From a checkpoint of a small mixture-of-experts model trained on Wikipedia.
Size: 9 layers, 66M parameters.
Experts: 96 experts in each of 7 layers, 48 ReGLU neurons an expert, 8 picks a token, a softmax router.
Below are experts of layer 4 (counted from 0) of a mixture-of-experts language model. Rows are named router (the router's row for the expert), gate (a neuron's input weights, with its number), up (a neuron's input weights, with its number), down (a neuron's output weights, with its number) and show model dimensions 0-255. Each number is 128 + 24 x the weight over its row's rms, rounded and kept within 0 to 255.
Before each expert's rows: a language model's description of what the expert responds to; "mostly gets" lists some tokens that are sent to it at least half of the time. This comes from a sample of Wikipedia text that the model never trained on.

# expert 6
Description: Past-tense action verbs after a subject and the prepositions they govern, such as awarded, placed, established, referring to, aimed at.
mostly gets: " began", " based", " using", " became", " took", " make"
router [128  86  95 123  99 121 141 112 116 132 154 171 108 136 129 109  86 162 109 158 165 113 150 138  73 132 109 129 124 134 170 102 139 133 155 114 183 132 165 145 125 109 116 190 116 102 120 110 135 141 117 179 114 100 149 118 169 152 128 118 165 176  84 143 109 119 113 143 134 132 114 106 155 128 138  92 160 127 116 139 170 128 125 148 157 123 122 131 115 127 133  93 139 137  79 164 170 154 152 117 106 102  83 136 158 148  97 171 116 143 125 128 131  83  81 104 143 117 120 105 121 104 110 138 123 147  74 163 138 127 126 114 109 135 124 102 161 157 131 120 127 112 172 128 119 128  83  95 116 138 106  97 153 108 152 103 103 113 142  79 141 154  68 110 154 171 114 122 141 103 117 109 109 133 101  94 100 118 155 122 157 113 136  96 111 135 162 144 124 117 148  79 102 177 135 138 156 136 169 116 113 143 126 119  70 124 112 102 139 127 128 158 143 150 115 115 111 146 152 137 138 117 115 136 162 145 165 161 123 123 109 115 144 109 139 178 112 160 117 112 103 114 137 152 164  94 115 118 120 116 109 118  78 151 108 120]
gate0 [158 103 167 138 151 135 127 154 159 123 114 161 111 126 183 108 107 163  97 116 117 119 121 118 111 155 104 136 140 115 140 120 126 120 155 146 121 119 110 139  99 139 117 110 152 128 125 136  77 119 108 127 179 148  96 130  99 148 135 123 115 100  64 127 121 146 126 102 154 106 149 100  76 187 117  94 152 131 138 152  97 155  78 113 116 115  99 108 173 134 103  77 107 144 107 119 125 117 127  96 114 147 135 175 113 101 129 138 136 156 127 112  75 162 109  85 163 167 143 108  61 137 137 156  99 132 143 101 117 128 134 143 140 128 135 132 137 141 159 141  90 123 118 137  83 137 111 165 214 106 182 136 120 142 120 126 118 116 100  91 111 150 104 150 182 132 161 111 103 131 110 142 136 167 178 161 118 130 118 128 100 114 138 121  98 143 150 140  89 117 126 163 109  99 143 126 125 135 134 142 121 157 152 144 132 122 132 130 139 148 118 143  92 114 133 106 176 129 151 123 109 142 119 152 152 141 130 109 120 150 113 118 136 131  88 172 109  84  85 121 137 106 172 142 121 119 154  97 126 112 136 155 152 132  98 113]
up0 [150  97 117 133 133 129 137 108 141 120 145 151 165 130  71 135 134 121 131 121 139 121 131  94 145 127 139 133 105 135 138 120 116 100 123 114 158 164 114  75 115 132  91 206 140 140 151 118 158 114 132 134 119 158 162 122 117 141 145 110 151 159 140 143 147  98 138 124 129 135 107 149 156 107 137 170 130 119 117 111 113 107 152 116 135 162 160 159 134 121 168 207 138 100 134 144 181 145 158 168  97 125 114 128 103 160 134 144 107 130 162 141 176 126 150 101  88 100 115 157 151 120 133 120 143 156  88 128 111 147  92 124  85 161 114 132 125 159 129 128 110 118 164  80 151 106 137  90 129 131  85 132 114  82 127 119 146 124 153 126 141 150 126  79 118 115 138 168 124 159 168 120 110 121 100 109 126  97  90 101 174 185  88  85 129  97 108 138 160 124 134  91 108 105 155 144 120 125 115 101 143 131 134 126 160 120 127 121 155 100 110 162 137 123 116 131 102 100 100 169 140 151 127 145  86 131 132 111 105 121 120 158 100  95 104 140 172 188 146 125 112 127 110 130 133 126 108 165  92 174 143 136 118 120 168 138]
down0 [152 155 135 115 145 119 134 136 100 130  97 121 153 140 123 155  97 113 174 122 132 144 145 131 162 170 119 139 140 140 116 133 200 109 139 116 157 140 136 141 137 139 149  99 132 142 110 128 126 175 134 118 133 155 140  98 130 158 129  99 134 107 121 172 129 119 153 125  85 137 161 135 137 108  73 125 118 108 114 105 140 118 165 105  77 177 118  96 111 128 144 129 148 123 109  90 103 173 117 109 129 123 146 109  92 110 132 119 108 138  98 128  74 157 131 152 109 118 150 178 101 123 158 125 133 138 126 135 125 168 113  84  94 127 105 104  84 112 118  84 139 133 159 129 156 124 185 139 120 111 116 100 121 112 117 114 115 141  87 171 163 155 124 119 139 146 140 130 168 132 134 182 149  34 134 120 143 154  95 158 147 154 171 123 149 121 126 121 136 182 120 129 135 131 140 170 117 161 143 160 105 152  99 118 141 143 147 136 103 121 114 139 147 106 113 116 133 162 138 180 161 127 135 100 133 105 170 124  99 149 170 133 129 115 126 108 142  87 175 138 130 129 159  98 127  98  73 149 149 128 144 143 120 122 133  99]

# expert 33
Description: First word or piece of an entry after a table pipe, list dash or line start, such as team names, film titles, quoted song titles, "The".
mostly gets: " Primary", "===M", "===B", "===S", " School,", " ENG"
router [102 114 128 105 113 152 153 109 118 141 103 151 109 135 123  66 119 154 138 140 146  94 147 132 113 142 110 115  91  97 153  79 151 151  98 124 132 125 135 126 145 129 126 147 117 105 146 119 134 155 108 161 137 154 116 118 112 132 154  93 141 172 131 137 111  82  85 168 127 113 133 118 121 143 129 127 130 147  82 113 149  99 103 134 141  89 145 173 131  75 163 114 124 140 117 120 137 135 171 123 205 136 132  82 115 154  95 132 119 178 117 145 146 130 117  92 159 131 202 131 115 128  69 155 125 153 131 129  91 130 127  89 108 135 131  93 153 151 110 120 105 100 136 180 113 102 143 129 112 131  99 102 161 161 138 136  89  93 157 131 112 143 105 133 145 119  83  80 132 104 117 106 105 128  69 133 113 110 164 172 151 143 144 137 137 132 121 128 175 140 131 125  95 158 138 145 122 130 163 128 115 171 123 121  97 131 137 100 131 163 110 108 170 149 127 151 112 139 104 140 156 135 100 125 146 120 130 153 127 117  88 115 157 123 135 132 176 135 112 130 124  76 123 138 137 138 135 181 158 117 139 102 132 157  92 164]
gate0 [124 169 134 106 113 108 119 108 140  97 132 169 116 164 161 141 156 133  76 138  97 130 146 158 148 147 136 160 156 108 135 147  85 123 126 123 113 145 134 147 143 104 102 123 139 132  84 134 166 176 142 166 139 126 146 165 136 176 135 158  92 175 113 154 126  92  88 163 142 138  76 157 122 130  89  94  72 128  88 175 157 142 138 105 125 124 145 148 142  99 159 127 105 136 138  84 137 128 110 166 153 121 162 114 134 137 130 106 135 133 164 107 119 126 146 123 167 180  96 137  97  98 110 136 126 160 126 110 101 137 182  99  91 111 132 121 107 156 159 167 128  95 142 144  89  97 116 159 143 137 131 173 150 136 126 150  78 130 137 145 152 145 116 141 130 104 143 113 143 164 101 122 100 128 135 116  58  91 117 158 110 162 105  95 103 106 145 111 114 127 142 127 157 105 139 133 125 140 114 153 135 138 132 118 106 140 173 102 108 105 146 104  91 151 146 128 111 113 153 107 127  89 161 124 106 142 133  98  97 146 110 115 149 106 142 115 110 120 100 164 138 118 113 116 119 160 154 137 128 124 116 108 135 114 179  96]
up0 [125 170 130 129 114 111 117  97 148 115 139 141 105 161 164 141 140 142  98 169 103 138 136 183 122 139 146 139 144 124 134 127  99 105 111 125 110 139 148 136 147 112  99 123 153 133  94 164 166 167 154 175 137 113 131 142 148 184 140 146 115 156 109 144 120 119 103 154 149 149  95 175 154 143  77 113  88 142  64 134 151 166 142 107 140 120 151 143 119 122 153 126  98 124 142 100 132 132 131 160 131 120 163 113 125 138 132 107 134 126 160 110 113 121 158 129 185 190  97 115 120 107 110  91 117 172 123 129  93 124 182 130  83 136  99 146 106 154 140 173 156 104 145 154  83 107 127 165 131 142 144 160 141 140 106 145  97 138 129 139 160 157 130 138 164 134 141 110 149 136  87 115 100 114 138 120  73 101 109 155 138 143 114  99 124 104 147  93 109 123 122 141 133 103 156 147 126 154 130 132 112 139 145  98  58 141 155 107 118 105 144 111  94 138 154 119  98 113 165  78 115 104 153 125 115 133 141  93 113 127 118 126 154 117 141 106  95 107  81 167 148 119 113 117  98 164 164 148  91 118 135 119 121 109 165 106]
down0 [113 133  97 114 119 133  79 136 119 136 118 119 135 129 132 131  90 156 124 115 137 100 130 149 141  82 171 117 159 121 131 117 105  85 113 109  72 126 136 123 129 115 124 160 130 106  89 114 111 132 116 132 179 117 137 117 158 151 121 157 144 129 129 131 133 156 134 116 156 127 103 116 149 130 155 110 119 110  88 115 140 123 142  93 113  82 148 118  84 170 133 141 101 146 108 129 123 134 115 130 120  82 152 120  89  72  98 128 148 119 105  86 113 169 185 127 139 184 149 139 140 147 118 167 144 110 163 124 125 129 134 107  61 126 128 154 114 177 138 143 104 114 182 129 123 148 155 148 122  93 108 132 149  79 114 125 105 136 134 100 120 142 124 109 159  84  83  74 132 129 127 106 121  96 114 124 121 143  93 143 123 139 106 115 131 125  96 144 133 129 123 120 103  91 129 140 108 134 165 205  89 110 102 100 102 136 142  91 178 137 111 135 124  93  89 123 136 138 117 101 129  94 169 161 133  83 149 127 125 103 138 175 138 130 135 110 127  92 162 107 139 104 151  94  99 137 130 106 179 114 123 114 140 119  85 141]

# expert 55
Description: Months and years in infobox birth/death lines, especially the year before (age …), as in Born: November 1, 1970 (age 55).
mostly gets: " March", " February", " (age", " April", " September", " August"
router [122 107 139 139 144 145 133 106 131 120 148 166 140 149 124 128  96 139 155 149 129 123 143 117 130 150 112 130 108 118 129  84 141 162 115 139 151  98 131 157 146  76 122 120 131 120 171 103 161 145 100 134 116 154 194 114 100 141 106 105 189 123 127 138 111  83 111 134 143 128 120 127 151 108 139  98 129 114  98 136 194 119 113 137 144 105 102 133 149  76 172 101 185 174 115 119 146 153 128 134 136 120 121  98 151 136  84 158 113 150 137 130 136  92 135 122 157  99 140 129 146 124 129 134 121 121 112 124 120 106  94 112  84  82 132 114 106 105 122 125 140  86 122 153 120 144 109  91 132 146 130 123 170 170 182 146  99 131 167 119 153 153 133 134 118 122 127 125 125 130 133  90 142 102 126 134 112  94 147 167 147 132  98 117 105 156 171 156 142 126 151 122  99 127 124 135 150 168 164 116  95 164  56  92 105 125 110 130 136 140  98 127 144 149 173 124 109 194 143 155 178 104 135 115 136 152 116 143  86 126  85 128 174  85 130 121 143 124 121  99 102 121 141 159 136  72 129 153 135 109 102  98  96 142 117 129]
gate4 [ 72 165 111 153 120 125 152 106 149  92 149 115 126 153  86 143 133 138 139 116 137 102 156 134 161 111 154 130 110 181 119 110 112 178 144  54 133  80 120 173 134 143 118 102 144 181 134 185 149 133 118 142 103 150 125 131 127 135 105 146 105 126 141 107 127 137 147 154 107 152 150 135  88 162  96 127 130 149 153 105  97 144 139 119 106 152 106 125 121 124 141 105 119 126 150 143 127 156 134  90 138 160 143 132 157 129 123 101 127 128 138 114 120 110 149 163 137  99 143 130  96 114 117 144  96 158  88 146 111 117 120 161 153 117  97 117  77 128 130 151 187 118 143 174 144  74 129 182 125 108 117 129 136 132 145 103 124 109 148 124 160  93 118 152 125 153 148 121 135 158 149  99 105 123 120 159  94 125 162 107 127 157  93 131 130 128 152  80 122 132 116 153  80 130 141  92 162  80 102 151 131 161 129 168 152 172 124  95 134 117 102 162 121  60 118 108 192 134 138 156 169 122 108 136 130 164 114 127 108 147 116 106 129 131 164  82  91 119 111 138 116 125 124 120 110 117 124 148 124 131 106 124 133  98 128 152]
up4 [159 139 132 149 135 152 117  96 147 128 103  87 117 147 111 151 112 151 104  77 146 113 157 172 175 100 135 117 112 183 171 103 125 124 140 128 141  92  85 140 137 110 157 113 120 116 148 135 138 124 165 116 109 138 137 154 122 143 106 133 148 179 183 129 149 102 163 158 154 154 144 154 138 121 127 105 100 174 145 104  96 130 104 122 113 102 108 115 129 105 140  96 158 116 107  98 148 156 151 119 117 146 110 156 154 115 164 112 106 115 156 130 114 100 126 129 112 134  98 140 113 140 133 142 124 113 129 145 148 128  83 126 182  93 121 117  99 163 130 119 135 109 112 138 145 112 123 138 157  81 111 163 155 102 165 123 169 178 157 140 113  96 103 137 137 100 152 139 125 131 151  86 168 102  93 130 126 151 182 129 140 173  89 112 129 175 173 103 121  72 124 111 131 104 125  89 137 102 124 140 170 104 134 128 116 139 110 138 126  89 163 110 167  88 107 133 126 132 126 137 143 114 145 108 188 171 143  80 122 119 113 129 121 115 164 153 113 110  91 103 150 103 151 102 129 114 128 145 120 105  79 130 126 115 121 128]
down4 [ 76 134 147 119 169 121 151 140 151 122 109 148 145 121  84 141 122 100 139 121 134 111 146 145 138 138 147 137 186 168 109 133 136 149 161 125 148  99 118 136 148 148 140  87 137 136 144 108 145 111 100 165 137 125  94 108 148 165 115 185 158 154 125 133 134 110 140 150 179 158 103 128 121  99 119 160 127  96 190 136 112 149 107 128 172 117 132 120 128 141 128  96 173 153 169 139 122 120  69 134 130 108 118 155 139 147 124 103 134 138 140 121 143  98 124 169 140 121  84 146 105 112 138 155 123 170 127 137 153 152 137 126  64 167 109 108 132 131 154 157 113 171 119 173 141 131 124 187 147 116 142 147 122 102 161 147 103 132 147 132 153 130 110 115 161  89 168 133 129  90 126 122 140 155 151 138  95 117 129 147 135 114 112 143 108 173 151 108 124 164 151 141 165 152 140 103 169 129  93 111 143 132 138 113 132 146 139 127 123 150 136  94  64 114 135 143 120 124 116 118 153  68 127 145 137 144 135  93 147 153 116 106  62 134 190 115  64 125 133 113 146 125 146 112 128 135 136 146 124 153 155 103  93 104 141 127]

# expert 35
Description: Tokens starting or inside table cells after pipes, such as asteroid designations, country codes (ENG, BLR), names, numbers and titles.
mostly gets: " Candidate", " ENG", " Name", " BLR", " Title", " @"
router [103 129 125 102  91 112  98 132 109 167 114 150 110 124 129  93  89 145 132 156 132 107 154 112 109 135 123  95  84 120 132 125 159 131  98 111 138 135 149 144 145 107 121 136 100 112 163 120 156 165 121 152  80 129 144 142 106 140 125  84 155 141 122 156 113  93 110 157 133 118 141  84 143 142 134 106 136 155 121 163 158 124 124 145 138  74 127 172 139  79 157 116 116 142 121 152 137 152 148 109 138 111 132  99 131 161 115 129 123 172 129 168 166 151 115 106 148 133 142 130 116 131 113 158 110 162 150 131  96 100 142 106  97  87 150 128 142 113 119 132 132  98 135 173 120 119 104 155 116 162 105 119 137 120 143 142  77 127 151 110 161 125 114 125 119 137 107  93 132 105 157  76 130 135  61 123  76  70 151 167 180 154 101 122 106 151 151 114 148 143 159 113  96 117 137 140 128 163 156 126 101 192 128 109 109 173 125  87 112 145 110 127 187 142 116 136  90 148 173 150 135 122 139 140 131 123 109 119 114 121  78 140 147 110 121 116 115 123 127 128 108 127 153 130 167 109 139 186 150  77 136 117 122 150  89 163]
gate0 [118 126  81  93 135 128 115 115 128 150 128 128 106 147 144 111 149 114 137 130 125 110 142 126 147 153 130  74 151 126 138 137  95 156 131 129  85 140 152 133 150 162 174 136 109 131 162 137 150 113 103 123 107 148 102 141 160 147 143 147 120  99 150  92 148 158 169 128 126  85 123 125 138 186 100 125 135 130 111 106 122 123 140 127 139 208 109 112 153  72 124 145 102 115 139 135  79 186 135 109  88  96 132 153 142 138 130  74 147 119 158 124 142  91 140 168 113 105 114 129 135 146 173 146 149 113 102 142 105 159 158 112 128 165 138 117 116 110 150 140 154 101  93 159 167 142 158 132 102 118 154 130 107 139 134 109 106 137 139 105 160  92 130 136 122 122 120 132 123 115 138 153 123 158 138  91  95  94 105 109  87 173 123 145 100 147  98 117 105 152 167 153 101 131 164 121 143 161 130 150 114 130 168  89  70 147 120 106 149 123 175 129 133  98 132 101 165 112 126 129  95  87 136 158 140 112 175 124 159  73 137  89 142 140 129 108 142 141 151 164 108 160  86 162 128 118 133 116 143 114 166 106 121 115 123 138]
up0 [153 139 169 149 116 126 141 150 138 108 143 110 132 129 101 146 124 169 121 122 125 130 101 124 117 123 123 177 119 126 113 120 179 126 119 118 150 143 114 132 100 112  89 124 122 146  77 121 111 153 156 126 146  86 138 123  90  91 129 107 131 144  84 180 121 133  96 133 128 169 143 149 115  72 164 110 117 125 165 147 152 122 119 139 112  61 139 144 129 177 129 114 147 130 114 119 180  78 117 151 155 173 116 110 127 106 137 192 102 127 104 148 104 148 126  95 141 164 158 161 120 108  87 102 121 126 161  88 147 107 111 148 133 118 129 130 151 115 108 120 108 151 169  83 105 126  99 132 157 109  96 149 145 129 124 163 159 119 109 141 114 166 140 106 136 138 132 110 120 124 113  97 134  99 135 170 151 156 161 125 163 115 145 106 152 108 147 119 128 104  92 135 163 113  89 133 115  96 109 113 156 114  95 167 176 103 157 164 119 126  92 124 115 159 121 124  98 133 125 112 138 167 129 106 131 124  80 133  94 183 123 190 124 122 113 147 131 127 114  89 133 121 151  97 129 126 103 161  91 154  90 117 138 156 129 125]
down0 [131 125 133 131 165  70 130  99 126 128 129 157 135 127 126 128 123 105 173 150 107  80 151 140 156 119 116  82 107  49 135 161 123  99 138 101  83 124 153 151 157 118  97 149 140 125 151 120  76 156 144  75 118 110 137 110 115 124 144 105 137  91  81 157 125 110 157 142 148 121 139 118 115 121 146 100 129  85 142 144 117 102 149 134 114 145 155 122 144 119 112 133 142 107 129  74  91 127 132 107  88 119 140 172 141 113 119  82 120 114 146 117 132  83  99 134 152  91 119 117 131 110 127 174 137 131 117 117 137 110 168 105 141  94  70 131  97  98 102 119 132 112 104 103 135 138 141 124 142 138 118 150 146 100 131 121 135 126 107  81 160 123 145 122  63 134 136 153 100 127 121 146 105 139 102 128  81  94 141  90  98 113  96 128 129 120 102 111 138 104 109  62 131 125 116 119 132 155 140 115 143 159 140 152 127 134  97  87 109 128  99 112 106 142 127 146 183 163 167 159 115 128 125  88 115 140 112 173 141  76 138 104 120 138 144 126 136 106 113 151 143 134  93 108  67 116  94 137 166 122 108 102 135 113 134 110]

# expert 53
Description: Subject pronouns he, she, who starting clauses, plus year and number pieces after died, in or on, like 1656, 1853.
mostly gets: " he", " she", " who", " Votes", " (18", "–186"
router [124 129  96 113 108 120 135 110 125 139 194 145 113  95 137 146 109 113 131 143 138 124 165 132 116 154 110 151  84  87 139 114 136 132 105 110 150  90 150 154 141 129  92 160 105 106 129  87 119 143 106 120 149 142 169 131 122 135 118 126 166 169 104 119 114  71 110 145 110 122 150  93 124 148 149 153 153 132 102 122 173  85 131 141 171 108 106 153 139  98 125 116 202 151 113 106 120 132 148 125 177 148 104  89 142 137  85 160  90 162 160 130 153 110 106 131 151  86 126 155 137 120 107 134 116 159 121 147 141 124  73 114  85 117 172 107 126 124 121 128 108 109 170 163 135 131 124  92 124 172 112  99 161 138 148  96 137 136 161  93 145 148 155 115 122 141 116 112 126 148 102 116 135  76 102 119  94 135 133 130 128 130 104 121  94 124 180 148 128 191 143 113 130 117 117 123 106 168 127  91 128 155 100 115 128 142 152 130 102 151 107 146 134 156 173  99 147 166 142 181 145 138 132  95 168 143 148 119 126 144  77 127 115 112 123 120 129 140 118  76 121 150 112 154 120 122 132 144 147  83 130 102 130 138  91 142]
gate0 [119 136 135 155 129 163 105 101 117 129 123  99 119 134  81 148 146 121 125 109  96 133 150 141 145 147 165 125 127 112 133 138 160 138 151 121 124 150 143 122 107 111 174 112 133 112 108 108 115 140  55 163 120  99 146 131 116 165 132 122 102 104 112 149 144 101  97  92 120 160 142 109  87 181 130  79 121 107 146 174 138  69 159 125 150 149 169 153 130 134 119 149 118 137 146 126 167  88 107 133 195 140  96 103 147 142 122 138 160 143 172 156 116  83  72 146 140 121 105 134 156 103 192 162  90 124 128 178 130  97 130  86 112 104 127 161 124 112 106 116  73 125 127 100 144 137 130 134 120  81 130 104  85  85 140 138 122 110 122 134 142 158 163 134 139 107 159 165 168 180  85 103 135 147 107 126 123 142 124 127 129 106  99 139 135  93 127 117 124 173 104 112 108  98  87 135 156 125 141 109  98 151 138 138 112 126  94 123 133 158 141 111 153 135 135 150 121 147  95 173 101  96 124 123 105 113 161 119 148 135  93 143 154 115 139 109 107 160 172 135 119 151 117 128 130 118 113 136 110 124 140 119 136 110 113 143]
up0 [106 120 122 111 141  86 184 154 126 120 150 149 130 142 171  96 121 149 160 146 140 109 106 117 119 123 115 135 152 159 146 108 101  94  97 113 133 101 109 142 161 141 111 158 101 139 147 140 121 123 171 113 121 192 128 108 129 100 126 140 132 110 143 111 124 139 165 155 143 112  97 137 173  87 116 202 122 142 117  77 140 179 105 157 126 143  84 100 129  93 120 109 124 128  94 166  96 153 158 129  63 101 134 144 118  97 111 139  85 137  80 124 116 149 168 120 122 148 159 139 108 164  78 102 151 144 108  99 140 161  90 155 128 138 152  89 141 125 174 121 185 111 122 153 105 118 121 130 113 168 126 137 164 162 125 116 141 150 135  99 112  90  70 134 129 164 119  99 115  92 186 131 130 109 124 135 128 116 116 124 135 134 163 123 123 150 158 129 141 109 170 156 125 189 169 105 121 123 122 120 154  92 121 125 157 124 154 117 145  93 140 114 116 111  95 126  98 120 133 107 127 152 140 112 161 125  86 143  97 139 150  87 115 109 118 125 131 129 118 124 145 124 106 143 119 137 137 111 136 141 129 130 138 154 141 140]
down0 [ 86 128 104 158 170 128 141 109 155 133 163 157 209  81 128 123 108 112  95 152 118 142 115  89  97 146 123  96 117 116 124 198 147 152 150 125 168 102 124 100 125 106 107 140 151 109 132  69 130 149 152 118 118 148 135 116 146 143 129 156 108 139 137 137 122 131 151 162 137 111 132 167 134 124 120 151 117 146 104 118 111 102  95 121 117 127 159  97 143 111 138 192 129 124 147 102 112 140 154 154 148 129 129 150 109 119  83  89 139 123 103 145 133 117 109  96 151 153 122  93 135 119 104 160 168 138 161 136 138 135  88  98 143  87  94 138 139 144 176 136 108 166 117 152 103 121 126 130 117 113 128 127 156 127 118 114 110 141 132 135 127 115 117 138 115 143 141  97  81 161 150 125 128 140 151 141 134  90  94 139 136 139 136 120 116 113  72 162 118 123 177 141 155 176 105 123 160 114 149 127 127 142 121 152 143 148 173 130 168 175 105 133 139  92 173 135 121 145 122 190 128 107 103 128 148 141 156 147 122 145 120 114 106 126 155  82 138 133 139  79 124 123 179 164 127 154 147 155 137  76 111 175 131 138 116  93]

# expert 15
Description: Prepositions and articles, especially in, during, after, on, at, the, before years, team names or places in sports biographies, e.g. "with Rangers in 1980".
mostly gets: " during", "In", " During", " in", "After", "On"
router [ 92 103 103 134 131  92 148  99 114 136 151 146 131 142 153  92 122 153 122 159 152 121 123 119  96 146 120 135 152 120 147 116 156 114 123 126 149 103 141 161 152 100 129 164 114 109 147  91 120 165 105 162 117 131 133 102 133 165 153 112 158 128  81 111 121 111 132 139 129 108 132 108 189 121 134  94 173 157 101 123 174  95  95 137 167 114 121 139 124 109 162  82 136 160 111 182 157 152 142 106 158 100  83 111 144 144 110 164 114 172 168 117 158  98  77 139 165  90 123 134 106  95 111 124 107 161 103 125 103 113  85 132 102  93 162 122 159 147 138 111 134 113 140 163  95 158  94  84 102 137  76  94 152 144 151 132  72 136 145 107 117 137  95 131 173 123 114 106 146 109 138 116 125  91 115 119 110 129 106 151 152 108 117 147  88 158 160 140 143 156 134 100 113 181 153 146 150 142 143  84 135 128 119 104  96 126 129 123 145 145 105 156 133 141 120 147 120 146 132 160 154 110 118  96 145 143 118 145 104 118 115 101 142 109 140 126 121 145 130  82 103 102 140 183 148 108 105 163 150 132 110 107 105 156 125 125]
gate0 [158 150 127 127 108 134 146  91 167 104 146 131 152 142 133 143 138  91 162 132 124 160 107 147 129 151 174 111 129 155 131 180 124 126 124 116  94 132 138 129 121 141 152 133 112  67 115 155 133 154 143 143 110 104 111  97 115 110 146  83 106 122 133 152 109 151  93 119 107  94 157 123 159  86 129 173 147 138  91 147 114  93 156 112 183 140 167 108 118 151 135 112 136 138 136 107 147 106 134 111 119 140 140 127 141 132 155 123 119 109 169 106 162 141 123 101 123 171 110 116 140 112 139 127  93 133 133 125  86 115 137 136 130 100  97 158 145 119 105 121 145 118 119 153 100 120 137 163 100  98 132 119 149 113 183 128  97 103 130 131  90  97 103 149 162 152 103 112  99  94 137 159 150  83 106 106 148 162 105 129 143 114 140 125 111 137 154 154 107 187 111 125 131 169  95 114 117  90 111  88 138 126  86 125 168  90 139 127  85 164  75 144 120 170  85  98 147  80 174 139 118 130  93 150 121 167 127 114 119 120 133  99  89 104 111 144 138 124 128 134 118 176 146 141 145  89 147 141 187 100 123 127 142 118 107 102]
up0 [ 94  93 144 106 115 120 151 142  81 139 124 120 105 137 126 103 116 141  92 140  95 127 160 134 116 114 127 131 127  88 133  88 116 145 119 107 178 134 143 139 143 100 121 125 134 169 134 129 131 156 110  99 121 116 135 145 131 110 127 147 166 128 128 125 152 132 136 135 144 172 107 148  85 140 122 116  99  89 144 128 115 171 126 149 132 139 125 134 128  85  86 151 121 140 146 160 128 147 110 171 124 105 176 112 131 122 106 114 156  88  76 126  92 111 129 114 144 125 187 141 109 160 119 119 150 154 164 166 135 159 130 153 127 147 130  97 105 152 145 120 109 138 130 118 150 132  96 107 159 171 110 126 113 165 106 123 162 142 130 113 149 159 137  89  81 154 139 163 158 154 125 108 126 201 122 136 148 102 152 120 101 139  83 134 124 108 136 104 132 107 115 137 132 116 150 127 145 150 150 160 119 147 177 135 117 189  83 109 157 103 191 108 149 131 159 147  68 151  87 112 138  83 141  94 144  85 111 120 139 139 124 181 164 142 134 106 143 135 118  95 155 116 101  92 140 161 123  99 107 148 120 137  95 129 137 159]
down0 [137 120 102 134 138  86  98 123 103 128 133 148  96 120 116 112  99 112 185 102 117 103 125 157 115 108 143 118  93 110 182 133 119  90 111 152 130 157 101 133 141 110  81 176 125 140 127 138  99 103 169 127 144 146  96 150 138 158 131 105 121 113 131 117 121 130 101 108 117 120 102 175 135 110 119 118 149 101 130 146 169 114 139 168 150 112 119 122 136 121 130 165  80 144 176 123 145 120 141 125 108 168 154  99 124 111 111 124 112 150 143 111 116 143 115  98 142 135 115  94 145  88 149 130 154 110 136 128  99 149 103 135 167 135 121  67  92 126 125 137 110 201 139 107 144  97 143 157 110 130 145 141 134  93 137  96 102 110 153 172 181 122  81 167 145 124 131 123 154 149 125 145 183 112 105 166 115 144 126 132 103  83 168 124 110  89 110 120 153 116  88  96  71 142 159 139 159 127 101  90 112 128 148 163 112 166 144 129 162 109 144 111 140 106 112 120 141 160 135 102 126 165 123 103 109 177 105 149 148 117 136 128 143  93  94 165 140 115 134 148  95 106 108 117 132 135 160  79 150 119 120 116 160 131 108 110]